{"num_hidden_layers": 9, "hidden_size": 256, "n_experts": 80, "experts_per_token": 3, "d_expert": 160, "d_shared_expert": 0, "hidden_act": "silu", "moe_layers": [1, 2, 3, 4, 5, 6, 7, 8], "router_score": "softmax", "normalize_top_k": false, "routed_scale": 1.0, "balance_loss": 0.00275, "balance_bias": false, "init_std_router": 0.029, "lr_router": 0.00165, "vocab_size": 22949, "norm": "rmsnorm", "norm_eps": 1e-06, "tie_word_embeddings": true, "optimizer": "laprop", "learning_rate": 0.0012, "beta1": 0.9, "beta2": 0.95, "max_grad_norm": 0.5, "batch_tokens": 65536, "max_seq_len": 1024, "train_tokens": 551800000, "max_steps": 8420, "dataset": "wikipedia_en"}
Below are experts of layer 5 (counted from 0) of a mixture-of-experts language model. Rows are named router (the router's row for the expert), down (a neuron's output weights, with its number) and show model dimensions 0-255. Each number is 128 + 24 x the weight over its row's rms, rounded and kept within 0 to 255.
Before each expert's rows: "raises" lists some tokens whose logits its average output raises strongly, later layers aside. This comes from a sample of Wikipedia text that the model never trained on.

# expert 23
raises: " Europe", "TV", "ential", "ropical", "yl"
router [126 170  62 115 124 157 121 119 111 128 137 131 118 134 125  91 136 138 132 172 218 157 116 166 138  92 129 114 130 111 128 112 158 114 129 116 115 147 156 141 153 152 172 157 127 101 142 116 134  99 134 142 123 169 159  76 126 131 145 105 140 115 151 148 105 114 128 154 144 167  74 135 145 108 172 149 101 175 150 150 152 119 123 130 122 110 150  94 123 158 102 105 168 136 144 113 160 111  92 149 146 162  97 111 125 133 118 126 148 144 127 160 131 130 120 127  96 121 120 164 136 113 145 126 125  94 148 120 104 119 158 144 126 120  81 150  82 135 130  94 142 105 160 145 115 112  72 147 148 141 147  79 111 141 148  93 104 141 161 107 120 100  67  98 155 120 111 101  89 117 134 111 130 109 137 121 107 136  93 121 126 140 130 173  89 173 107 144 140 150 123 122 151 124 164 155 131 136 134 132 152 110 154  93 142 120 131 143 144 106  84 125 110 106 140  96  73 108  89 120 128 119 111 145 155  82 119 145 105 143 128 116 129 170 162 152 145 148  95 147 111 157 155 137 138 154 141 121 167 120 148 107 158 150 163 139]
down0 [124 161 119 135 107 160 136 133 145 142 112 146 102 161 113 156 117 100 145 113 126 135 121 157  95 131 138 122 155 150 100 118  92 102  91 123 109 120 172 133  93 120 135 135 153 106 167 116 123 112 134 119 140  91 111 148 143 108  87 154 167 124 114 151 144  95 172 187 126 147 114  97  75 119  94 164 153 134 139 134 156 118 107 131 131  96 131 135 157 154 112 102 166 145 160 133 121  70 127 107 137 116 117 123  75 151 120 116 119 129 174 134 128 126 143 166 180 160 149 133 136 169 140  88 167  89 156 128 141 183 105 162 129 124 175 124  96 147 134 107 134 124 110 117 129 124 125 147 152 121 136 114 104  79 141 123 123 126 108 164 171 127  98  95 109 109 150 169 148 165 154 123 103 169 119 126 122 169 132 115 172 122 139 119  97 108  99  77 171  95 127 103 134 133  94 140 105  89 118 147 137 112 124 135 176 114 145 138 164 121 120 158 127 124 122 100 125 151 138 135 107  95 136 187  94  87 125 155 127 111 113 164 140  99 102 145 149 108 121 134 151 124 114 124 149  85 146 101 156 131 140 129 169 125 150 161]

# expert 48
raises: "013", "011", "014", "009", "015", "021"
router [163  71 175  91 147 168 144 128  92 148 155 139 144  93 144 152 158 162  96 121  87 146 155 185 111 119 103 145 107 136 109 143 116  91 132 140 172 112 113 152 163 107 103 125 133 158 138 114 136  90 160 100 118 120 149 139 146 156 113 134 149  93 133 171 102 132  97 129  78  77 151 130 158 176 144 132 143 181 158 132  94 101 107 113 104 127 103 145 156 142 115 129 150 141 124 102 131  82 134  90 135 141 150 114 154 152 171 134 117 125 133 128 138  93 143 152 154 123 106 140 121 134 130 143 151 128 102 128 145  87 106 128 127 119 126 128 152 114 109 113 125 122 112 131 149 149 129 151 126 107 131 132 166 160  91 129 127 163 151 104  89 136  81 171 117 103 154  99 125 123 143 153 142 122 155 112 134 114  94 126 123  97 130 119 102  98 144 134 143 123 135 116  87 136 111 164 139 128 160 166  98  79 146 162 176 105  81 129 141 105 110 120 109  92 150 107 114 142 118  91 145 114  85 158 129 140 145  90 108 154 133 130 152 151 126 142 181  65 104 121 165 130 138 131  80 145 142 112 133 140 147 150 158 131 129 119]
down1 [137 135 105 115 113 114 124 151 137 135 128 128  95 120 139 144 136 146 115 126 137 104 171  86 155  85 126 143  93 113  93 132 165 135 143 107 103 116 112 118  98 144 142 140 148 164 169 144 142  92 170 101 146 145 141  86 179 167 141 105 116 100 170 125 135 109  98 153 142  78 135  78 142 102 127 106 107 141 128 103 102 145 138 156  80 126 124  88 144 169  96 155 115 126 185 123 201 126 145 151 114  83  94 167 163 130 125 132  98 174 102 161 133 122 143 125 103 120 166 203 145 139 136 118 114 140 162 102 128 156 130 104 124 132 177  88 146 100 110 110 104 151 141 143 113  94 157 149 106 136 119 139 150 147 144 139 120 147 112 138 134 142 125 141 112 125 119 103 148 140 140 108 139 149 127 152 139 128  76 135 127 132  82 159 144 135 126 148  84 157 131 147 125 138 151 126 113 115 176 161 111 130 107 128 167 115  93 164 100 104 157 141  86 113 125 117 125 164 129  95 113 109 134  69 164 148 142 101 133 171 129 128 120 115 117 125 112 121 113 134 131  87 173 120 129 155 139 103 144 108 129 123 144 151 111 109]

# expert 5
raises: " Colombia", "is", " Ecuador"
router [151 146 154 156 106 163 130 105 140  96 165 140 121 122 148 185 117 105 140 145 163  66 100  98 135 145 107 113 114 115 110 101 151 121 119 130 121 143  94  98  69 135 154 124 110 149 114 113 120 143 138 135 146  98 118  90 132 125 124 125 151  81 113 135 128  84 103 119  98 167 129 143 111 134 121 158  78  86 116  99 109 147 141 115 127 112 154 106 140 117 118 138 110 128 153 131 119 112 152 109 161  95 111 147 152 147 133  94 114 107 106 188 129 120 150 176 148 103 122 111 136 140 137 150 134 135 144 103 152 101 175 114 122 131 106 123 133 137 126 147 163 125 119 114 138 137 155 160 154 169 133  96 148  75 165 194 115  95  99 129  85 109 148 103  89  95 152 146  98 149 175 183 107 172 171 119 134 117  85 113 115  90 162 138 135  79 128 124 149  97 131 124 156  88 125 113  95 119 161 134 151 178  98 125 136 148 101 152 130 102 131 152 108 143 162 144 120 134 135 131 147 134 137 104 129 139 123 110 119 154 108  97 124 105 121 140 138 170 118 133 167 121 147  93 168 117 130 113 135 121 103 166 102 103  97 130]
down0 [ 98 179 144 123  65 125 161 150 140 171 151 142 173 112 153 103 109 128 156 138 126 162  94 148 101 162 124  89 110 113 132 135 141  78  77 132  85 102 152 107 106 147 136 124 140  96 139 130 119 124 155 131 123 155 113  82 139 128 104 131 123 190 129 143 142 136 137 118 128 127 150 134 133 141 109 149 108 137 125 143 121 124 115 156 124  83 107  90 132 119 114 145 177 153 106 112  82 123 121  83 140 121 153 109 106 115 131 158 134  89  66 152 103 141 119 145 105 138 142 142  89  91 119 125  86  80  97  95 172  87 132 115 103 149 150 139 125 112 119 143 115 111 108 119 161 166 120 137 105 125 129 154  88 154 112 146 150 138 130 129 124 169 101 103 136 120 101 154 111 136 143  79 113 104 114 127  95 135 166 133 163 150 147 142 167 159 133 146  91 120 108 148  95 123 107 125 148 109 136 118 113 117  98 137 113 163 170 133 141 141 140 132 131 164 130  83 126 116 156 130 138  99 157 114 127  85 137 104 120 120  89 165 131 129 125 173 116 121  75 175  86 116 144 123 148  97 124 156 119  90 147 100 111 141 125  95]

# expert 44
raises: "998", "999", "sburg", "989", "990", "019"
router [126 155 142 139 151 133 121 150 109 124 155 161 162 118  76  88 141  91 143  85 121 139 137 162 145 143 136 135 127 112  95 136 103 112  93 132 159 138 156 130 154 143 134 118  89 141 165 107 158  98 167 163  73 110 115 180 109 103 121  97 136  96 149 162 113 160  87  76 112 105 113 153 153 133 130 137 152 166 115 115 126 111 130 100  87 121 123  96 158 117 128 136 150 150 111 133 138  69 115 132 133 130 117 117 107 151 127 112 123 145 106  97 137 136 147 135 114 145 107 121 176 155 133 157  99 112 129 139 107 110 107 128  89 131 116 167 134 142 159 112  89 115 133 131 116 131  87 138 157 149 160 102 159 120 103 119 100  91 103 124 142 113  92 125 159 104 117 129 116 152 147  95 112 124 135 109 105 128 123  96 146 119  98 103 113 111 145 135  96 127 121 158  83 146 142 125  83 156 184 155  81  80 136 152 144 126 128 122 123 128  97 100  90 105 178  83 126 121 115 124 151 114  98 141 184 110 123 107 149 140 123  97  83 156 145 121 126 168  98 181 151 119 126 139 119 161  98 130 159 107 163 153 139 106 104 150]
down0 [143 137 130 124 159 126 172 121 139 131 144 136 118 133 136 109 128 112 156  69 147  97 141 144 115 132 157 107  92 141 150 117  70 121  95 139 114 161 154 121 178 174 171 113  93 158 138 179 128 156 128 121 157  95 117 126 122  99 112  89 134 150 137 136 131 117 148 168 110 116 157 114 108 116  99 128 139 129 139 127 132 119 130 105 148 152 134 132 162 114 157  99 101 124 166 113 157 157 152 162 135 119 133 141 152 127 115 122 171 102 124 200  96 119 161 122 121 108 153 109 103 130  89 109 143 108 119 119 127 125  97 168 118 135 153  95 126 129 127 134 147 123 160  92 132 126 133 118  82 128 149 127  93 136  81  85 168 113 116 159 178 105 146  92 133 126 175 113 117  95 132 130 127 117  97 148 146 158 132 136 119 144 184 127 107 158 141 158  99 150 147  85 140  94 144 131 114 108 101 116 178 150 117 110 112 129 102 150 173 119 124 165  88  70 120 109  93 127 154 138 131 127 129 175  98 126  99 118 130 108 134 153 112  74 116 117 142 153 157 157 159 112 130 156 137 109 141 131 135 145 123  69 110 165  94 125]

# expert 61
raises: "1", "2", ")===", "13", "ing"
router [139 123 160 106  99 133  95 140 135 146 153 143 122 137 122 132 139 154  64 158 129 115 134 124 105 131 128 110 105 107 145 139 144  91 148 146 130 161 117 132 177 131  85 118 136 182 127 100 125 101 128 139 102 112 165 106 113 171 145 134 149 137 126 196 131 130 112  86  95  92 100 163 131 134 144 152 167 179 122 122 134  85 146 139 175 129 134 151 150 140 115 163 122 132 110 129 102  91 126  86  89 105 135 140 161  91 128 143 110 113 129 135 169  95 130 125 125 167 131 152 132 120  89 136 115 161 116 134 164 108 131 138 105  77 118 125  84 127 114 135 133 130 104 141 108 133 138 179 149  98 110 111 170 142 107 141 108 133 116  93 104 135  73 151 160 153 132 125 154 124 107 111  90 117 133 102 119 149  96 108 150  96 149 160 115 149 153 146  92 107 110 118 110 102 118 129 131 135 146 123 149  79 144 157 157 154 101  88 109  89 107 103 140 120 169 103 119  92 110 117 158 106  71 159 142 117  93 125 105 128 143 174 122  85 125 122 169  97 105 148 120 160 103 129 117 158 141 134 153 175 128 124 152 124 109 138]
down1 [109 149 121 106 133  86 116 131 133 135  80 153 125 135 109 138 171 120 132 166 136 146 132 181 137 135 171 121 156 167 127 148  99 114 148 111 138 116 146 177  93 121 131 172 123 176 150 128 146 100 134  92 108  96 151 104 157 113 136 127  86  72 144 133 103 127  98 134  89 178 157 115  90  83 115 135 140 143  90 127 119 100 111 133 131 121 121 150 116 139 118 149 113 116 126 165 100 100 149 145 108  99 149 186 160 134 123 129  96 122 111 148 138 151  92 129 140 114 131 134 112 145 133  74 109 109 164 121 125 132 154 104 142  98 125 124 122 147 114 118 147 135 102 120 160 156 112 110 164 122 108 126 181 131 157 147 105  92 135 128  92 116 119 175  98 123 111  87 113 106  99 148 160 149 100 145 137 129 112 131 121 124 102 120 160 117 168 163 110  70 137 100 107 130  95 139 126 121 110 135 128 143 129 150 141 104 105 134 123 108  76 148 143  74 146 120 115 102 164 107 167  84 147 172 136 160 139 131 128 178 130 133 127 114 137 123 161 170 122 133 157 159 130 140 182 128 157 145 152 130 131 140 101 169 169 110]

# expert 30
raises: "r.", "E.", "g.", "C.", "ted"
router [108 118 172 131 173 127 115 151 125 155 120 166 124 128 134  89 134 142 119 157 143 155 157  80 160 145  78  63  97 119 148 172 146 101 135 154 132 170 148 192 104 143 120 127 122 113 153  96 128 104 118 101 124 104 154  97 117 177 127 107  87 130 153 135 141 158 154 119 149 135  96 118 143 100 118 148 116 185 154 126 165 168 117 120 123  86 130 146 142 127 107 165  98 129 127 125 167 130 135 162 105 101 111 111 120 111  90 146 114 168 125 107 183 111 106  97 118 155 148  88 133 124  90 132 110  93 126 124 128 128 109 128 102 156 132 142 110 104 120 133 105 124 136 166 134 100 122 122 133 101 100 142 155 172 103 112 103 165 110 111 121 109 128 128 158  99 169 137 141  99 136 129 111 134 161  99 129 162 113 151 120 123  85  99 105  99 151 111 133 148 121 146 104 164 154 107 130 118 150  85 139 124 101 145 143 138 102 126  98 152 111 118 115 135 132 159 144 154 171 114 110 114 132 109 151  94 116 163 133 107 155 113  82  99 120 143 119 144  90 193  95  90  98 132 103 120 176 140 120 100 139 146 131 131 127 115]
down0 [153 126 123 126 177  80 143 143 122 135 135  92  97 118 120 123 109 140 115 154 129 120 163  89 118  93 129 108  73 151 164 124 125 135 120  95 152 151 149 145 132 153 164  90 100 133 134 116 100 111 177 141 116 137 113 101 147 131 124 122 125 158 142 122 109 158 139  95 132 106 110 138 157 143 125  91 161 122  80 143 123 129 126 111 134 121 102 109 136 163  73 128 126 156 136 131 158  69 119 124 153  56 102 150 118 135 179 101 126 165 164 125 142 162 145 150 114 133 159  97 115 113 155 130 151  94 149 124 102 126 123 103 115 115 160 118 157  98 131 144 132 141 155 131 115 107 137 141 115 119 132 169 169 100  97 111 142  79  89 138 104 164  74 139 120 133 121 135 148  73 156 106 122  81 123 106 122 106 118 171 149 135 167 111 129 105 120 135 165 144 140 107 126 145 146 102 115 135 139 158 133 142 113 168 179 107 110 146 125 155  93 104 105 128 142 142 158 176 195 138 149 142 136 143 109 152 125 137 110  72 132  86 153 127 126 113 149 117 125 138 179 116 104 157 153 128 143 139 121  99 137 101 109 113 141 102]